config = dict(
    d_model=448,
    activation='swiglu',
    lr_router=0.00113,
    head_dim=64,
    rope_fraction=1.0,
    qk_norm=True,
    init='uniform',
)
Below are experts of layer 4 (counted from 0) of a mixture-of-experts language model. Rows are named router (the router's row for the expert) and show model dimensions 128-191. Each number is 500 + 40 x the weight over its row's rms, rounded and kept within 0 to 999. Numbers have three digits each.
After each expert's rows: a language model's description of what the expert responds to. This comes from a sample of Wikipedia text that the model never trained on.

# expert 33
router:504547503499566548487469494526457464541485500471508511561520459514564412452498489532425594489531504508565462539480496518536563492514495539531523476475472482487614510500549475504471498392570477
Opening capitalized syllables of personal surnames after a first name, such as Hurst, Fenson, Ranaldo, often in sports or roster lists.

# expert 43
router:448496497503522494459504554454495470485474540445527530507560441580530443478536489511488537491534492463475479531506475513491548470496461536516496440523500436491504510488511489482444513476569545
Adjectives and determiners before a noun after the, his, a, such as same, new, own, old, former, original.

# expert 32
router:545535445512476459523392495512506498518491516399496482513525499524505445529548474523466507495560467456552433491492514564443522478496490559547513515481493489505516533562621542555512530535548568
Final word pieces of foreign personal names, such as -ová, -sky, -enko, -berg, Mank-owitz, Corn-ejo.

# expert 36
router:475540485527510546539495532438480436510496440555525523526589493569469443483611471530471460457490472456504463464508474437525548455461453508518523432435542529508523539499525465572538513430539495
Pronouns and life-event verbs in biographies, such as he, she, was, died, born, married, graduated, went.

# expert 38
router:496504475590466509468477530479518483519444461516527528465594426538500422488497430541480540557540484492568489523512489532517495436429385472542455482495480537434486493513495491509496569496543464
Raw byte pieces of Chinese, Greek, Vietnamese and other non-Latin or accented text, often in tables, plus some parentheses and slashes.

# expert 7
router:477457487531482532460544527521478450577536441449530496514487404539521416486532504541550479454545516497564478502471462538542543457486486491465482504473535481476533481476500495530511491559581487
Middle pieces inside rare proper names, often after a capital-letter start, as in Co-y-aba, E-ar-p, Vo-t-íková, in tables and lists.

# expert 20
router:439571492505436481397530577472422474446528539442510543535506516556583460491507438560541519522508515519576447478457494526522522476463483536532504468516538454491492456504535481557478480466544466
First word pieces at word start, often prefixes or capitals, such as re, co, un, pro in prostate, cor in corporal.

# expert 24
router:516534460501518563393490496474499470505445490419491482486545436547518433528554410548498506575553487490513492524487502490453510500502408483586441408438563455455533510512501448488529495512549528
Domain nouns and adjectives naming fields or resources in lists joined by and or or, such as social, water, political, engineering.

# expert 13
router:430539515518524467492491549472501479487514490510505505553522422513523379457534467561483474515522545550496481498482497487507492477487490536514471502459451535452496526537550525539463475526567475
Single capital letters or short capital pieces starting foreign names, places and initials, such as J in Jowhar, V. Dakshinamoorthy, P in Phoenix.

# expert 27
router:471564483520540494480470555537465534522447499452539503494534526548520424494519446532568523515514453435555507519502469494507520475461509504524419527467525532500554554578505521520426506547602472
Line breaks ending bulleted list items, table rows and infobox lines, plus heading = markers and infobox field words like chronology.

# expert 14
router:479491505487519569465454459521478467501473501466545514531565435551489528442547524544560535501511445439531505462527462486555516479505434597517483472447566454486519490504494460466484516473554515
Pipe separators after numbers or results inside data tables of sports, election and chart results, plus semicolon-number tokens like 0; and 3;.

# expert 15
router:498543493473522552495468494537518491534523499538475488591586480604566447500563441572487507556525499477485519552550447563532614514482420514523478519467524472492518507501588462525448498461531504
Final pieces or whole tokens of surnames, places and teams right before punctuation or a verb, like Panionio-s, Hama-s, Thompson, Corps.

# expert 28
router:440561503505464563467462566511448480497481412524454467525563526538448492543564467503485504548479519475485491494427511557467525532450438554502437480473436496453508554578554449481487514506565504
Country, state and city names after a comma or in, such as France, Ohio, England, States; sometimes released.

# expert 6
router:483514523481487517473465534491522471495502508454494502510532488561543500486482477502431464542495509571564466507512488554507518506476492495534439544472547486455494553509588491538526477466526526
Prepositions right after verbs or nouns that take them, such as granted to, working for, interns at, used by, killed in.

# expert 10
router:495559491465459470512501548541475455547447479451545478519488459537556425448508523556480515522565486493512489553496535508536492465518481509539448492498526478471581526504523458472553525498556608
Line breaks after table rows or paragraphs, plus section heading markers like == and === and table header words such as Results, Population.

# expert 44
router:405492446472462535443474522528467504519524473474490464551552462558504465474483517541517525478547499447564505483470473507478535510443358487493456518459479464452503517569526493495511603525513579
Four-digit years in dates, tables and infobox fields, such as 2019, 1870, Last contested: 1989.

# expert 39
router:460547497521464562427424548449494443453458544476471528572506498565512491468524522537464525504534536445544486489521432518534594514530472578488493558457483473456526509511546555452528457477560524
Words inside titles of songs, films and books, especially pronouns and emotive words like You, Me, Love, Say, in quotes or lists.

# expert 5
router:474540531542494502418514538457472448477451523502478507559520444538632445541531434480513534496538500470556447498503439492488563450440445500475481518497465519406562511517551458515531522484501574
Entries in table cells of filmographies, sports results and election tables, such as Director, Voice role, 1–0, walkover, n/a.

# expert 4
router:501509446542460555381507563463492508482484556444458545483511460558524499443555526571510510513534465502583444499519458550485517495492478507503487492469509520506525516504541518481482482529576520
Function words and punctuation inside titles, citations and lists, such as Center for, UK:, Dharma & Greg, The.

# expert 17
router:489520509519538485486501528499463513428532504544490518514472457514536475453507469575496515468566454534469494572512471528509505469461499538524467504459447500503535479519532549550445518440517497
Hyphens starting infobox or list lines after a line break, as in "- Genus:", table pipes, and hyphens in compounds like semi-final.

# expert 23
router:467579483447448570459499504518452495521487498488511486564607480539549444532573509539484550541531578461563494517443518509501531513510461495563401479466535468463547547531487419533507524507531508
Abstract or event nouns right after a, his, its, their, often followed by of, such as position, attack, ability, increase.

# expert 0
router:451527532435494467411515512493478491452463519438516489550560488534531444465460501515504606587532481486491486579470444508524521479471453499489470452481463518465510534535497435459537562499532556
Head nouns and quantifiers right after the or this, often before of, such as one, part, population, end.

# expert 26
router:470551501468444517440463518518435450496443510475492568585542494514502484499516476520549501547571553501530505491514477513542519511507446504526440438461500469440494503571505454506519555510525566
Plural nouns and the plural suffix s, often after numbers or other, such as members, children, games, two shafts, 107 people.

# expert 25
router:450541415466428515450500581505498444530492489452493459497600421534512463445566498566394468596522545485453488492568429534475540461542494529518489431449541502468472510578483510522384501495519499
Word-internal pieces of rare or scientific words, such as c in Fermentithermobacillia, dic in adjudicated, plus infobox labels Genus, Species, Born.

# expert 47
router:483482486557530524453515578523411545485507494502489459575545478543445488463551492489559575508449531473521444599500493464507522491519479563503420453520472478480517545569572449485545540502549508
Middle pieces of foreign or unusual place and proper names, such as Chi-apa-s, Tam-ari-nd, An-cast-er, San Pas-qual.

# expert 31
router:483499471509467524528458591425539488502484502467505527558593487519534387513484503517427464490446472480502474486449511574526530466417440576497396463512515517483488604581551465560507523460554541
Forms of be and have after a subject, like is, was, were, has, plus small numbers in table cells and scores.

# expert 21
router:463498502510502514529467554499500449540508479487472499574594473546528492456506421556446554520511441462474499567535492557528532518484477486528484476476544476424517528491523476501449493533556520
The word the and possessive determiners its, their, his, her, plus possessive 's, e.g. of the United Kingdom, takes its name.

# expert 2
router:510460457503485460434494530533460486510490462456496492582591450501487467505510506499452536470474508509561426524511479574477537484463456434581486466439500463447478499544500539529540537442585496
Month names and the in, on or In that introduce dates and years, such as In April 2015, founded in 1968, October 11.

# expert 18
router:421514481516426507481484529442479484529466433470455549464590471510471346413541486564516499542528531472513519580524488512525468453467406555538479429493516487506468575529525539537472579538522462
Digits and number pieces in measurements, coordinates, currencies and dates, such as sq mi, US$, 52.1 (2.05), UTC.

# expert 34
router:520547473502490474496503533448465457515527518468520488499548447565555532453514439547462584582482448518565436492502462598438537498490434500568478495476473469445521488507493509526526550454578491
Pipes and |---| divider rows building table layout, especially header cells such as Chart | Peak position, Year | Venue, plus infobox labels Born, Full.

# expert 41
router:465493518507512529514502537493491418492563421492479552519533446537537503495536447573527567479527555470494475532511485548524535526460458529534373464463501450460525485576567493512514528518534526
Commas, and sometimes periods or dashes, ending a clause or list item after a noun or year, as in president, but.

# expert 9
router:500531499506487472438500463491497466486481432496462543569468399537504441477560526515463523469472511482511443499404539459517514502494410514557438390441530520493517564557488482454504531517531546
Past participles and quantifiers after is/was/were, such as related, used, based, several, plus == section heading words like Death, Summary.

# expert 45
router:481512511495498529492478562518520466495455485454486572556512478557473475386510529511535507530527527479567462548468483509446567424488416548613497473519456536493532558514544487474555518519509541
Verb stems and -ing/-ed endings in descriptive text, mostly after to, can or which, such as hold, make, restoring, rising, locked.

# expert 40
router:419527477552479526493528577481480462472467535529490468513525462586502493525542508530509526516523476514498456583565502523449502487478436532614526451477478494471525499509478515571537547463547486
Nationality and national adjectives before nouns like Party or player, such as American, British, Moldova-n, National, European.

# expert 30
router:452594419577535475487526502507505491550464503479485515552527484591555429541528548500439542544541494508502428550508465495499550459465462488584496502430463463501473485543531473509425534462557539
Articles a, an, the and ordinal or counting words like first, second, 14th, any, next, often about rankings, places and seasons.

# expert 12
router:465558440509464508506425542493484437545479379472456540548565446598482478440494463575502492501468500514483469501468502540502530481482492511511440508490437468443528484540490474563393547537523465
Colons after infobox field labels, possessive apostrophes, semicolons, and introducers such as including, known as, titled.

# expert 22
router:451517518509438455492461535487481476518504465495449446498569468538561443505508454565473477577525556483460444550467505512467544504517466566586429430517561480459554548556604482541479513502541510
Capital-letter pieces inside abbreviations and codes, such as LTE, FTO, WACA, HIV/AIDS, plus football positions MF, DF, FW and some decimal numbers.

# expert 29
router:494542460527471476417455483482456466444555530495541466454522480542515503494492483505525538516541504485511463501500527502447465503467486571602516513440478476484523484536551533458513510422548489
Capitalized first words of proper names, mostly directional or descriptive, such as North Dakota, Central Connecticut, New York, United States, Article.

# expert 19
router:489548527496458509530508496522405497457478455512508503560544478532472456412514534495439501480611471395500480545429397521497532487473485489548453483435493494435555489568543523447553511484528539
Conjunctions, relative pronouns and subject pronouns opening clauses after commas, such as which, that, and, However, it.

# expert 42
router:529549444516476519495440521534492462523468470468444588507498453528549482465479512572477496512571463593473461528477463564553491461504465595502513451475516490442555517491551442529446558594499491
Mostly of after part or quantity nouns, such as none of, bodies of, half of, plus between, among, than, about, across.

# expert 1
router:478519506468440547453476543469486515515489487556499497517531460575548463521561513517453497576558520426514483524517443514502495471447421501536412518424502424455467578603517488578446526512514558
Closing parentheses, quotation marks and braces ending units, nicknames or numbers, as in 154 lb), "Plunker", ^{2}), often in tables.

# expert 46
router:439538542467501527428400498523395529576515488493491486560597475521539437492538465561487518552544516481514490524447491581492509495474496492535451511503470515491574549567498466516548533495521506
Head nouns naming organizations, places or works, often ending a proper name, such as station, album, Institute, Band, newspaper.

# expert 35
router:527476447513392531530447566486494469523462522497473503510517451560473493495609516543476524476522568489544489499548509407491559398511501530586458478476566526431544556547536461505494498501536441
Given names in full person names, mostly English like John, William, Robert, after by or in credits, plus some surnames and initials.

# expert 8
router:433533511468478564473472544468505416535469483497455473509504459518502497499508529479479502493556548511558440548504455456513495516437507514525425460516516515472566528515595426517476466503557460
Table pipes, heading equals signs, list dashes and and between names, plus St, Saint and country codes like GBR.

# expert 11
router:492496443477429492508509517447518459586504485513572594521537466580553393452476509533484583497623480498529451535442449474461498504483459522509452443454365446401575479496558519477502502482489575
Blank table cells and column headers in election, medal and sports tables, such as Total, Votes, Candidate, %, and infobox field names.

# expert 37
router:478534484464481504497485532477471499519493490417535551510545455544539470460508518542439567486495507433505431460504421485440537472462433498536446502438523529467494503523518506499480511476527516
Main verbs and time prepositions in biographical or plot narration, such as announced, had, would, before, until, after, to.

# expert 3
router:479548485469468492487434478510516453522465515523473502561533458511494509427512500504470473494530551513534478504465508546470528459476521489561493455499495448468479556557548485466440546483558540
Full stops ending sentences, often after years or quotes, plus line breaks before new paragraphs and heading markers like == and ===.

# expert 16
router:533526505505478447474571472471486470452489540479467563504529455549524402432511497531533519464536529470575502544516490510506494511450448524499396456499532482489515520586511532575522511458520487
Inner word pieces of split words, such as re-hir-ed, con-ver-gence, reas-s-ure, plus as and opening parentheses.